Below are experts of layer 3 (counted from 0) of a mixture-of-experts language model. Rows are named router (the router's row for the expert), up (a neuron's input weights, with its number), down (a neuron's output weights, with its number) and show model dimensions 0-127. Each number is 500 + 50 x the weight over its row's rms, rounded and kept within 0 to 999. Numbers have three digits each.
Before each expert's rows: "gets" lists some tokens that make up at least twice as much of what it gets as of all text. This comes from a sample of Wikipedia text that the model never trained on. Tokens count by the router's weight.

# expert 32
gets: " and", " or", "),", " &", "\",", ")"
router:535468540442512512461427459539541492500486514524537534478359572603537514455583498465472426469443485473536547508597486512557587554468475487599449460579491501421475567439448585475473561493497568515491401447517481526473454642534564422499539441460501473486442396486484456414483524459503553528543485489477483452546615466416450448419500481468451461491482449538467427556554532466520467464488
up0:520473459435409543489464473403513516504527606541536424594504445486499403501449482530540461471535518434486547440457488450518473525538383485505455549490482538574469516423461496491460483509419459513537469585464524535480508522536422477434560434555490484479484479586578568519475463499417497498492479461489493563579492500460483576594467498418416573588536603567450483456600405426528565448492
down0:617512536542543564578495460515476540590509458458424452549405567488473531521568495493481399492500479547464525502478426512376476569452428531533501497468498470462425502472471476465454650431524447461464472484578558567522476485517477548540486488497490540465511495440472458507573573567540403495486395488407510513440472564405533559463512549451536452522504529497460393567482450569422456471518

# expert 86
gets: "ore", "are", "ane", "a", "ine", "6"
router:440502573451451511466532412514452543430500461423458484520535485423551543485439551443523541545416449450426443606435522573412534424482489435462486476431450586506543514549524535512511407517486485522490591578474521441535457433406475588618440493571525507501544403506528538530539452528454493535488536470465474428560488474430472394525609459564539529448455528519505537484426521511474520470501
up0:473492533486520585553464430531580490459516548513441560509425530552540481515582465548579540597509516460406426492442601515451491522565399531500434543567492523507459422492471538374356541493514519526516532431478524543461573468443566567497549444493577442464537568520561512496495516422500474564420502502577508503543464434497574456503522461479470597442542531455493458502406459473433466491491
down0:630434506519548534482566573409433564501530537486484586626533564475439468590505526513502563547510504484504582458525476576487482479452519537524518566493498456426417467539541509457526421475536427409475408537464514521404394560554488451489552432471458416558526462452464543508570512587541428501517413467466507481558475399460488452540456504517521472477480514626541504532504519512487505507554

# expert 92
gets: " in", " at", " from", " within", " between", " near"
router:411569538530548492497549515460585487479465571436554598460523507507542430468498397611468480496529460522493415503501440536545550482466534594540527502505500565437458532461526507429508549477511472545500455486428507521567514598510524578479579502449566511531506472539508553416463441498440508464518583570541541505441436468455448494595508409425396466478501570472534551608511490432561557542396
up0:502469463539478537599506523461421524465542396485508461456460581511532511548561475501487445464500471468571547575467451513516483508547659563460442486573465554479476545535530385454469502570530511623418494521546539507515456461552569502539594484424537551481513470506492513511413579475445507462377497434444396537536523572474468500501541582488538454508475514495499448501440428510399539420483
down0:462550401514552476475601436438579517534517551512467556460493478483457494490523505571546481518564545502497445427485518500554581492441515482590556559531584538553470430470473529507513498547540497484491430523524492492603498527537509538505449491491534436533506494434540527405516514477467508523579480505548552502402534549550470572527457542503503516539528571410584617569472601528683617533531

# expert 111
gets: " 1", " 2", " 3", " 0", " 4", " 5"
router:505539478490511457584467624581434487527481506557474479442532441443571448464527462492554456556434424514513526460477508449525409538529521470529461475440551588524585439499543522489476471381447477523476536426539466589515421571466481592554576467564463496448467546531519520506527532445537525549612464431488515430545409465473547450531526538472458504571424487533426378470475490605505481497443
up0:434466492453505486443530548468518654424428556595522624553538479436460450486495469594576457531456509502420474524478442566520473456535547447479431491470518447500573508353594491516537541468542467441510476494422536516509539470428564531507474449445434435520565545577568489481498489586538540474500515517502530472519567471490509546559571533544478531606537476434475521497469458429392498488483
down0:457431501508526433628478442487547479474440441404529472560441514514557481481603515540530494398436445485537445522515429527478501491496472452496497500486528503468535464546418560440407539548447388476512602522507617508595470412513493506516516493504453433455519442486587423462483452410461583461441409513507457510532483559481591460422394507503503456459496471547529494503474537543482546556574

# expert 59
gets: " for", " with", "al", " of", "im", " |"
router:443461612421452446497482496507414531480528510504438431506445480479489449448452498491438427535514368573434506487561605466454545611508611483514554500381481480517471485524501423474493487536569529492479452555475436496564460556527541605507575461537524467454512514491540463483536467498532492557529494481483446468514520547525478533523519546457479519644471602581499470625534455488527594548548
up0:525495500480447514453548490492546442487392555496556521491559512417556535532571487546470534536508465435515511596485510461435474542474465433451543561500573470482432530498490459568521458512545477612502532333570474481525489568488487483481473415464511421595512420606502503439422511483460488411546491582532510451447482525549496457634565524485419473504550518502479482578540555457548393494450
down0:473452499499502636530494395460517462584450487561400474495608615545554568475591466457498537439453541451479460493545533503507465537444471465502486487432618485518484434552447493504364519535548499447502560445559440447562527598543539629483421446504514498456510498533460473449532560532534444557495490505454555571520549550544548587566517497502565527527410471536501472486501498490503539499469

# expert 57
gets: "ing", " World", " back", "ight", " Air", " New"
router:453514516454462537575621593515529521574425492480526436512445514501527467494477471462497539530495439473542494466573418564566401486424471507497442555467443514580568619556411436555515574504519453481456532465433476477511413482494427541523570519539405531508540492491384499452465548538481475513457469545451539514492503550454469555481432605511528443443544489576537456429556476423485424579560
up0:412594569538489509501464446447433522530493492474561493549531563421517413542531541382497586505434531449485495510477465495532486436347558540470459442534559535539540479492472515587521497491569395536441490573436492486586510610510435521494531462446492558475538467475544487460484474415449467536521544535476503467493515474504507453588543432515430569545506496529455394440404444425456435499561
down0:472410516460540539447481546477536507445489536478451511467397531481525541524438448556506433520379562545507491560487549517424496548464485446546530545549495491484574489609538557497457545555493514419478495520451534579401447401469546567502404520553437398491484475495506441491506431463393553435521554404500504444484517614532436493460434478461478534564549513480575454489487511487560544431394

# expert 74
gets: "ar", "at", "and", "am", "un", "an"
router:487493508444475499574439402515488487585546491551511490444508468439544412521598547520477422530473552520508477445609399493481501499529557502545443572481519536510572541486479492451453479459513591466537456539535514444471509627549566491536423490497572455490550520421436459458596566490566539522551452447517553522462515413471511484444509543493468508463447540462458496483342506382532450397539
up0:509534479472542518557440414441553433479541452523540459493492510580424545463508457512472533478606513549481523453505482450441487490455421437462554584552491488374448445508538530508475509441450601543537618482385478489541530516553505493589565590477462459487559536519643514451473535493509483527563539538480490539479470536543563490501517455623531527550437381518502507554407540482475557555480
down0:404517537480529522459432480446528428496568582510575555583474492556438542518500497513482466493473525560526452503427528487463514498522428540552558452610532517437541466434527457532481573538471536483448466650418464440338553561453523605525529423566435489500484503555451488509458452467487465481551492574497496534503532475533503469500564539537403590453519436445481631521530559479502477489509

# expert 84
gets: " who", "om", "man", "k", "ay", "w"
router:458454543491495478379490501486454500500548499483539493547487394498484481521536466457458516516526617481574503569364550510484546573578506553491473494455516503495462531485434478488616504454444530504495514503390445506539550502499473470503572533512623500445595438491454548613422425458448412481439472425546405519476501377497580485461512468505466536467432463481521495441479454459458410512440
up0:474461556581532574463503498547520482517540471475471585513481554533536552518449531493515504533490444539487405442525571601577472359402571472472377563548553483474493500559549480458569465539531415431487583511504408438474550402419531547619500499476541517508510527490523497562454571478467444533499452518465559545565495473405488486444482458608565572526509468545499505537472508468514578476461
down0:470550302517524486496470432590463566492466373481499553467518437427556459573451489486557511508493562475474530459544435433467555455559479544574509469470476559473532476448475488545465468528507434511411599460504561564610532491486511578535399603558543510517454501531555548537547496497533536515487517522513526481492544518526508487482502418464532395463419525515474386534479490540473432427529

# expert 109
gets: " be", " are", " not", " two", " first", " have"
router:541582490534468541522593498450555529483449427469533592593520496499475470651530524514477478505519450456476409599527486459427449470529584459542457454466500478521474567512456557508497576550442428494496510418600541524508504441469554504506482523546534496420393445513496582530585458535482512445494510415546569524533428450634551561535476529571472476416491467497471501549467465532491493425418
up0:461539560503497563508498472632461440596449519549424430414460556439533512418484466515509513503489464529568508574495483487477477433421442482556434484483472456604509549502511527563438465507575469625504478516504605463570501475513419461549500485517487447447482509578536469498574427434388522479512517541467420459512553507460455434550518528497417513582550555472495560479448498541559434392560
down0:486601501613524469460502515425443537512526489489561574519526459513487400515591527576429503520457477471565392480464465500514554546534504489442475537475469474450527566480482462432468484426487462516467464451507505541572489504528572501556596518546590487540432462410498471559504448458629431526541470390502527512507469442576551606511535539537531568514512466407446381496505484546396498446484

# expert 49
gets: " m", " p", " s", " st", " n", " g"
router:490499498476535519546457479546623418552470560514503536422516504545590426490516532498474560517428471565534464480504535456534588563424457560430493483460431556562509411415534534502441437493555475502532439501566472456534474436538456586487549555526459462541464534439491525458496557507442440489531427407451449496474557496524576507529544610440452496529568532530567396493521550558452493412373
up0:509619553558408492441467451511513480461480503477460490498555543482382467517556577486429575490590498507549477617561463464498486485459513536455573467426515581567571566465384546464524506493542417529535506461515531508418505579521493509475472432506524522553465507503499447533436488519477520572514599519388510513480490540524469503533445539497552469605529544601525417504506538542564389480599
down0:459530440538518375501539573506485489512462550559532492474532449546585580522486463553618434486393474541552503493548533534465518545577494447548531549577444485424548546447565470501480377528490557457499486459553435500522540513441522555538500625558502555406533514401396507490475561473525498494417475435527446544568475455515558420451454479427452564483552513459504516525458465529548501588486

# expert 28
gets: "u", "ur", "ra", "il", "ai", "ain"
router:491507475507525440475497464521500472434444464517485442507468445499514426477468512520513395516523551445471505480396551504493551494428591591614387532616491575512485409535547551518531440492444476468466486556391547498471556527540543500505568487541529413486451415495582534437499514608537553605537493492484436522501550488450540483490537481420502462525511496425500453447485552596364536537548
up0:521464462498482513471516470549457463448424478493460603495565575510574467469464633550570493468495527511491420455440471504420593448416620497494522506528576460495543494565489573511609505505525555556553539600563542404497450392520524544494525515487469566561527448489371485559491506537535513444524502502465453414525501465511488545523509509468505450473534358467460507500590508582448524499537
down0:533479430409490558485454529516474541456451450507487541488509530519447450586565419557537496491423456612537503411473478479426511470450472559547514430553490564464458517498551458502439560528477510639474648541442473497549436455431521438497571496567460536485592481517462530495378536547522416522558511539458509585522488456560527584401396540561547504531536486508453522481489498507534556503486

# expert 68
gets: " that", " |", " when", " year", " about", " while"
router:505451477475462471451492510505485511512497515468516432552582545495494488508508490433323469574479459487463455458510483417465554492485540541410577476481369440527433438533570435590508481478487537383446447483563434525431447460515502487530462429497548552472603549508503532519511489549452457553473552518534401446471401475540508553551479553526548438511560484464474543475434593536391557451475
up0:496481509504444451507529509526506462593486465432521504422559463491508608561538482486434588462553533549524482479530388489517472476432457436530485497513445540523557507541515491469477422491389486491476489600457424456497536464482523496486448554630425554562569468492441608516408535523528492435492466484530495449353506485513529588527556586643520527498453486466545441515533469589544449478482
down0:516530467458454479493566542513589458454432567509477532471485484521500580417484509499531464435499454488484511462617501494505414550535465502476499479513441494550506503447427487493510600477566549519539473630424466434420556449446510549505510484407590460541535526488554437485574501579494458524419469400515432530484525405579432533488454525470496623470556431495511433529519508504537542623600

# expert 33
gets: " L", " b", " t", " c", " d", " l"
router:469568509478518540547532436448544447474577482467455488420484545431485514505608441539506534464516416503501467540518478472392385536510468463473445473400497536463592596448502457572365483521527499552601448498521542487522559552466436546522489405600523491515446526506444521432560488484450480453432511468474529571453572510477469570527542567420508514519534487626481559461524534468536477456418
up0:440510494453558523480426521443444581508529548461529461482540426466475523457480435523442493512542508428466580518450501490516434438509552503462504485537522533516429440433595493483477529483626413579562570641584464545532510503470471411587527484524494502471491544549563457522481517555417515543565514583595566412471499526539497444557515505525592530449552484426499580492371491509526495500575
down0:529561539551568531483495447608542547450544559614573462521531555424486504478521581548518512620451569503548526547401426487505552499491484505534414490573479504490498513544515456427471460429409533472472470536509459460539585482550499462510418576503537503485564474515544513501494505519496382494434460437562506462480527439452439401560381494551493530510455526514441555487543492431440371447502

# expert 118
gets: ",", " |", " sp", " and", " Sp", " called"
router:542457501522487501455525555440534542518569483564589533443446558442545540536390511528546543436473506524517602490476491552510505470476515496542418468580534495526458535452466469543550470477565497393523521517521537526523451512536440454520573574496547446519425529470548505481522531472503553624481481467480422542408527565428468411448438569565557428359392546462577394488520499447464455516497
up0:500475455534518469582442459355546440455455471533420482480414501505513391576464430460429537456536450540442489450451508409464488450495503484425500538555532527485459482610607590532475529509463479476511440484443482544500560521440588488555514457482534544474522429524537561500546508492453426438552606480517513521539468528408511502468431522478495467472499447516434542558603578600522514409454
down0:418532452479452497545447448475553536597498491547397487472519531393414476477393535512528539378494538515506550485461487660523521442406534512494445491468578515441457576558484535524615443497494467450440418497457481451477472519498587424492572499508519493497479463362486547431458493519448560506539468484523585411527470518504471553525460542538482548552533508546495465560499550421510460501462

# expert 73
gets: "A", " but", " Al", " after", " Ab", "ab"
router:549494450519484530520512527558583447568523586523540473494521502525500527473438596483484505532586475516471504477461527546455498530476590524515578538644494462454486422393565581509482544469455573536599532430544514470537501430535544468416519494388475511572492496462474425547495587482534492463439480549467551473553486530387548640503529520495420529489475398502474559553569522547527554554545
up0:451603488495535554458505525440455502446549467438426524420594540491527550413551467494458543406410506433438455498468405487529508605513472400534512493561460561510548444502527519459494469490561514505486566511546441484516481500489500509511435506519460461486453610448431538464589413495538523398558580588505431482492476571514486565516496482537474464469518501401578480628463454486581540506431
down0:529549567480499499427438458500561545538568378556523461480540543552497527466575428566547422402414511455517528537487460508575533572430490482441551438555509486507564499490527529583504427529606477508548448600519507499608387492552482528493435532500470504453528553523486547403495583488423480555547500505447494508481542551488602439533532513399466471450466501542585466566442433524468524471483

# expert 56
gets: " re", " Re", " dis", " Un", " un", " Qu"
router:602617428502521409466421528489544494500492505572475492455507424445492422578410490552555482441415392523494570420606477464439573495566382543572523476507525468492549465407536456523452500546585524491489491417486479448459481471503435406427474476517454473490486448480560458491452446484451466473491500539475527593451556444457544525468415522554532484471484515529534585504530518490579533554475
up0:443575462468502504488505510515479520479485482533543525479544485512532536451497463488445433427417538612630516456406577477560494439483540525470557498535495468521448444462555526495617517515503409573537486504434505485485590583531503500413453399530489524498474558542493479421556396576655509488506521534566500411574516548531495499485465458464472466476470496397605490470492472576547503517586
down0:464553534450439565509394410493563541540455515419442547521510473404368551430486474497464439469581542571501521523456500481483495589568598523631544499542430485513507494466476420504531540523486458436447424442528516578441542456491508526516568519522493476596473558511438512485448417556522551545533468512550493525501503466549607534536412475479431497505489514566491420451609440468506513531538

# expert 99
gets: "′", "″", "000", "00", " Born", "1"
router:532518502507484435610435482395415497416447580449509458606536479538502413474475465472487492554570575436527440417421421511489556476553571516445563557481531508377553512558497497509579524582478454495481562484533507515399501441452499457501493509471526436446427520477482476457491449541475544442485543527573447505639448548461468412539552472553526497461484435518434479548452423519494510458459
up0:486540489468504494458443551535523481551429481555499486547423532436491555570498357645526491497471488551455521464512517509467417467480461534571553471550558493483464537552542523458504532513527406511537511442528581518511499535635507484551519488455477465496456517592569555476430509495480516456510496541384490580450559467563495570490440502367479586492517448570518549540485352538588513491503
down0:461555545519553488544506520480594487468548506477490584459464515453437636540493491513525479435562513480485455476499474458478506476416504529492531453430568604585403576452538467521545554494505550460495510381453541476538488463600444482542468452581531551520532541503500556497556416512523541521522501491469477453477513492457432514573611430560393510535510470395490459513388520561518462591388

# expert 58
gets: "-", "=", " •", "^{", " UTC", "+"
router:531567550493491516522439451456599500459440553521529494543571454460527475475507416503425453436530534520479484535574479492485413433549462460443577455577530477447538459548524574404530490627501493496498487472530422506591540613499475495505545536487545491466409481581443517488409519582445409434495469506430544540494474489402500501535454571426519622475554490564538520450500529427569542444506
up0:567453438485547524475558535577466531394506452405561526504514509511543547574530546598518527466458537498482421468520528441503529542518484569441540497440559549418504485401606532524556399479501565440529502498405515460426411414511462613515506543441535489501553495485546495494417446565489487430372464525533505527505492542526504499486486427493625519517494483585470542509539401477418494474510
down0:492408440502452494446576438501602483486492483482547430460549539526467531519535437493493401446483473468456512463550528530454538522531473528541436484566404378506498590549505548587510567558486469480531540541514500593452469518538456508524553507439444493584546445406461513419486499437535510370499503497387518470461493477474531573528498597561532454558474527550521520567529624571549414485534

# expert 64
gets: " f", " con", " comp", " ", " a", " high"
router:575547533534454504559496455496527443496436461472468470528462376473495480463558515556461439522535423532485471575589487416490536475458488549479432465501529493476384441574638450540479565457572504510584545454522518518549468517488507554446436524511520473575447442497548566451578518574466535509478432415479538533424587377540481505436441511519525476615501468495519509433549529453475417574485
up0:463496478543490553487620496467486470485449524469491505459453534572521522481531480552471562564451480495471480430536509539536511530521575563468493481575533503446587408525574514483547476435451603434564613539483440513457569495456455507536315464472579524533481403437447501511542532397497564480549426496494502481567513386469519474495513506580592474442531430435426523519460528476465521531556
down0:499399433500536513529445464496548580489483513513471486587445508557449490559523453470476510576527564535509502465505455521397409540517464556456482421459470464485520461492475508469480480454585471511481481454501498541481502544395423512504590399492545544512496551373560548537436481570579463388418566579493489566537455454440461469505507470564518413472473455426389476522527518507508457645521

# expert 120
gets: "1", "2", "3", "–", " +", "4"
router:505484427491434491497543498540654475485529440496533493452620462548509543501611491538570552558462543445537405530478395480451496485475503430492549485613442514412488489537467552457559512499495428473522467487445560533550509465448448589553500567557600529495424575483559505500441518469465466545491476536499451566485481508441579442552579570506497458422579407504505483532543536554550436518461
up0:531517558494492457530453473563451467531552547535570420482532537467544432503500523422462516474576472485515459490535481474463507494538475471490502492522471495570574543533388353434536540538470507489492485491485439538481500527522506547419575599456482471527536565594477411402466498536386584569505503384533470499429507546569544594592512480398517453529503456412524470543502515519578586563552
down0:457494353394526427505595513606529483498652515483402493466565434564518535529568500524508504483605429486472508532547521537517436529489552445500522504584505612546553473554508473598464458451541520490469453485475509490478518456508505503431525530541570498462429488576580453470526544461605464563510579451509494507506527534514516492463527604502563439448566496530593534479454530504438498538457

# expert 36
gets: "ul", "ic", "id", "qu", "st", "u"
router:577441534417552475504442544448558391491428490567451448615542479521503528534501448562503429520598525638531459566502475529406417546431433490453503513571500453490532540452530456538534494449562539597533428569445505513502539534488561508538442584468511470528544577527451514578528497559456436514532437533411476524440536467531526613529588584513507479518547503434492506536451467522529497496487
up0:541486614478553437518462454459564445474578559482472526491519467523418544496456426531423503496525490551552389471538535473504442529488597553548418572486440489522541449440549481445424613496451522506499500441422484489473518565550515460561446424431613540456521515535517487529545537432405464518455390575471507578487454449517486559487478501570436490531562470518547479476494504597591489549423
down0:506542613474567571612494558537527515419542519549480517521475480482531511529497409442470536522474545495561420498502452486437578582598520552555412457462477432540466590482558468471489522490469522372520416514505453434508463514457475567468551581566510469441557452510510592563537507496509499576468547441545526462450540458446585478420491514526559553549503483506539469541421443413481543617509

# expert 37
gets: "19", "6", "7", "5", "8", "18"
router:548492474475454471560490491575408438456530558564483423498473447427568503438422599541402568525486511499507473486486484420561457493506551507549533488510411474476524517527603552530513439460578503561467481496498522569515545443426514578460453450433475495474349517443460502518443507514602432459432500493481458495569463501453456579455598459506501556431571418516585551481511468582497550453532
up0:514509506479464441582546482470543524532458556544502502507475478515529478559620398505457501482545510475491497448516509391568516569486499492540369409551457463501468453501482506461521502436549501563566458590516576482416507496402551478478520568460504524448476464439542488548455471377503442382577512463554521538544483476664523643516486546471487503505447516477552486485469469476576562453533
down0:506574564490462465441446434536552448523471476527551532440537453552527510433469520493530466507565450460433502466497416538457505511484475556442550389473603405531455513489467468511430482467509545497554512553633515494548568507413570535504601511465421455492520485568531446498562501503568514585449489438555563450400529547572537388471534439538525497475537497552443507456617483420524534420518

# expert 29
gets: "-", "ric", " Kingdom", " Class", "to", "gen"
router:524550546492488403488508452477460471455451488540432582499448551475549514461541505531490490552510478411470413437530463422573475509538556387462510501520572527559467468419489441443543496566654541516499541519539484489515580467450527403611553557570478503481431447514456424482481500536461497496542507407457490480439603449520529409501547539421505539457583484550504507411481555571450505541569
up0:467543426524496410441487490504454506410482459463507533559456453474586458539641400551533465478380646497404543446461513509565467464532488497436486533528494551543513551426517492421567541499481434611449471485516513493457496487468400509476464457541337575502471427533504482504474500524494491470525578487518549501471454515536516511510503513447568544439400494448442532503498486546414455518509
down0:552545551577434460512624502502473547562443449624498515491561397550512526513509561521542547499491494574450475434442477538604436526485396472507512523580445587398474461527501590411484426497469538543590512527513520497489503431512486548535483435454343494550485492456459546493445590498544422416524438461503438560483534493462493507503488507492554461467535475561539547563444510447512460501518

# expert 126
gets: "H", "ang", "ph", "ong", "az", " Am"
router:519452411552497457632464542459470506475512494488557555441538455500530544507502584472518515450503494437476546437437592479542439488593585533450516569517458566519434508544427447492543475542559476495492477500506534442459484511537430488481438505512466508480446531527498359473487481470509369535453434507498428396465519589492457516418631481496433424463506610487441524545452552448540526565555
up0:518541607598490565522427541548494560503374563444530546475502464580519529402566523617546421489506430435458468474473569516580531530508503547560478477499504511481555508485534579511512527645452552485585501599464441437492457540396411513495522482464559528520538495518536482443493511503471497485428550490568531483541475416520472586510547444517488515427570559520564486430491495468417533456512
down0:545504502499515375370472530528490611537539560507474525534480499554426403500570487556502604445594488561473558428461452541386455442442443471594448512463460508533572563587531560545437594474452571511473449560467538477435522472500462547577527431516469493509529484495432503433575508455491484520506583469443478496477475488437514475452462506539520477537527473539392522470423448467471552548511

# expert 8
gets: "ac", "ag", "ib", "ec", "ust", "ob"
router:508503525497546488445458560439554546454438494527424538418490545508356504544408535597504502560557564529457510455565478513409552591389512494591433515524478436476469590421456517576516463487489484513565434549490544467500548436576488379485560441486579567414533518487510416485501537507536495505542448536593515497483529491483473577434483525451537587516541480488441489455499528441564481446472
up0:542531487464522472488467422455513554482455528489457466454482570478489543529449548479498559518460491534506434454522575559470533475425556523500593462377427524385541577615442600418514491534508550503528448489494460480473550445512575498491377518577508455433479563381502470507524491495464426483608454597468498499456465574525456492470618430491519544530505413492555520506543517537480562461563
down0:527453512498531485513458492471529560574576513550484652513393521487532521455532530508689534557510509491459478448518530459584523442534438485426556436406451423578488555477549479447467491568479520509559498487546444523464554582449538583457534488463548528542509456541391423614565500556538516449512550518583473509572506423511448492485526497474508524492537531428552537511578542477484536526466

# expert 1
gets: " D", " R", " W", " F", " St", " Sh"
router:419545541570606572500469541514535404415435514533421482433517490415417454502487427548541477477460398543444575492518506492510354479501456499486510568477526524503551586484515504449445461453510522553566478490488518489488521580426504544567523527604538461558502519485473443504545496496550518512568606509503631497499518460384579541466515520428535492493498499516584483558519384442468517476498
up0:539472547467512465475507528537504463508536460454541558537515501486401428511404601443517596588464494460494483480541607466417535518533554595520612436466527570494528575564527552537457510553534470490554466505565436483466465467449544512459523491537467523438514513504506417573488473596480455501612459478483569428544540377519543502515475573529458571479531514470514606584490468466494586601535
down0:460598546488513429533493512436581481451638429510470590506551416554471578472500406522504477509509425523473452518570548453458485568439514541521536470533424559477470460485427553593449504473479543485404556513451436535470425473500574474500504422485505488458569497477505480458453534491548529485529463417526463500497518371459506461512587490491489547474424577588536581645489508488483481557544

# expert 117
gets: " res", " Per", " car", " dep", " man", " Roman"
router:595557489580490457602513526540465531493565536418610510429489468563553541479504502541517476528576410478510490577436425543489509474505518561469417473544557423463486551453547390567420480536475563499585500509541618491462496537454502496516468542354461498597603588462566541543507497462444514455470568424454437471460475464534471502466484548472482498494506508455529536470580479542481510480423
up0:510574559586469585568557500497431439496503524472492491487523528507385471475443418445424500594542532553569455432413485464493515402493518511501482489540459555593553541477497538548502492501501506480440445472513412481525522453428511502413503463550455491414478439462426549375598461443419506590421557553435506478470511561460408480519531442487430473530526490518431509503497552521453499393551
down0:506535524412547531470477491504475533498483467492597502538410432578611538441475506601535457532610553516500502483594464474512492536472494573436576416399565451489389515542498509546474471399512491397500534468531629481569556397478519529496454450530599423496544496437583479478540478568479472435563435460488453456517458500513430543491502480540464464524509476479446549477531478584486492480546

# expert 82
gets: "up", " made", " found", " used", "ted", " set"
router:472480530470456485601508554534441511497581466461558472533578443587452453563504514512473514506513527475469450477624499498560564486545480504522469518499493461419427476543508534559548494454498546502556538508535506506519515501528506413369601548522521593567380521534596512465527519390529458359473569554458434510453512542400407515559554442511455526521518521457448453532555528466430518477429
up0:346542484526588467637459402504526490510519573512499526464553575525564501531508470464463562488541489559466503500540521549522500462514611412462584580526536550464463392504640545567563490474449553522572479481444476412510503536575498534540580531509464514569431468476514499446595444555521436478518509500566519438549570534423516522495483477466541533534576524556484489576546492534479485493511
down0:448439505453560480644596581568505593530475467476502513505516492485547514487489455434605520459612497538467419511579540529469535478517509509425551507503501572519532598410576430475507403549579507559481492441499544546493385548510466559546501416464444485545552512507511447450510515512431581530446540572461524500596531554482513539479493540491518359479534494445443521515460482498435509543536

# expert 121
gets: " was", "us", " were", "an", " is", " had"
router:523581468452536435430463420401491537436445498463412488532571512513438523566517618489546451545410532459447495514441566536481550529510531534570404553489589603539579531545436562461435469504571485531505529508527515515507587477482577520502558473432537514534534404475528589491480476514478573536535428512556502422516493424532428532476420495536543560438431439563467473508542476557527425454516
up0:454529450429451462490498509540529414468526503474532554457492476403596525523504441587465566495535498527473465464549592504556465487574595418514498533537502540462617478562566541595426521519476481526445539502548465485565554494451624417537494540477523435485433360508565517375491440449479444422547476529556458537567485530425553507532507490515465522492553490557474580525424502521469517482435
down0:424482507550400562604500518526532451510462484636402470450379510490551444562577362580512567522551509544478447500423481471491433493517471511575495509504472449519468505523434415462444477516546536554522597478518495433473553515568533492547559461501484500559467528528475473540483451512359521478481514488580455473452443491481463441447526491492451471504508550558512457419521446592610507543512

# expert 20
gets: " he", " it", " O", " 0", "ri", " she"
router:527498528498565550560518523463582440500583473492475499472560538551616553401528549576522536538517488535457549466561530484461541436491481454528454434507581425538487461466459579489556457482577450490537565478638543424468453424513575504575560537514427593462445474522531468467494530508557480553568524560462564478496554496509587575499539516404499506505523503473511407527470582612411496509439
up0:471508527530576472519512432492495384520531513491520558560521540482434518607568465539478390483480476454500466448442544482482558535525567522488361473580446529549448439501469510351462564531436491564437586585532544500400428488470556437460516502518497508565489408483411446442485475577552480511492528416492577534470516492582524514496531555498494441434554546375521513486521510475516510538496
down0:465414544558481465536561522484518522449586506493519529616457461539445537461522466507473510490561561415481477556428543535482455508445446486486409503403498493526462511511494573498508511461577387395552436464443454511556486513572483513518474430491581440474500533363516560413485490450591533624531516418568507598509391473542421525494523507470570515471562468521507537565490465539475482551479

# expert 39
gets: " of", " MF", " DF", " FW", " de", " Order"
router:529505533424475525490444578426553506451445530563439473427491471569488477445474421465488509484466429545536503505474546538443556498519580483448595570484451503464548623524490486414449503538513461598516500528399506516440585552579522510551484474536573482534558457487410490479498536450561504496440529404556498503450468527519514485513410531483535586474482541500680453497443462434533432594477
up0:423501470515435518489491541538520573453535440526508614469519546453508504505477496508529538485473510381513522546437456580426587567437541581557516464544485570580548468441554475400533480411480501515519542536452506465499479559471445528548361618494552490477540504550483500601429397518484501498518466491477414532489479506524492451431506471476544597497427397466522540464498505585609532522551
down0:503466532474469535397476533474507383466442415439518555490526491500439517478452456497545404554462433468479487583479457611532533410532449425507546599509500507365512603518528478551475467558478575513530480516428514480428434539498503443377507526434491567440540530483552456469476556513558533478506532506605536474526545473563532485512478580475418571474516446475555521470542518550440579572552

# expert 35
gets: " B", " N", " G", "B", "N", " T"
router:444512504448565468474513429469463561401536492511457560413529535534607454507455459484572615587552511559394531583447556459446529515494468530549479476512521553448458497430553551459457460538535450555463460451525548445479526498412581528548511410487536484450501497405385446454477542476415443526503527447484492528428494540433526580526550562471577425519525484456525477522611494555440457500502
up0:527577490456492491538461550519462427425492385484455520505487516478506550484539521494449507424417476505542480602591513433502467499416478522486425542460574541521449532479538399424465536553544512501498577351554478494497503486469491533558497555600515510512581396588466531535548486514575492535448418522597517498536494573508490618479480507425560463539463490603472457512406463463511426532491
down0:480513402428511510512483511549490520509610529466419454487575450566572488524527546506519430529531463442476581420481491514448538455514511535446517400528528458461515593509456480537533519569414523516408431557525455481507492537526490499555414383525560535438527387478537542473474438590535457482545517454477520482620503396523509490494513425491495528436502539531434479487399550489420617568460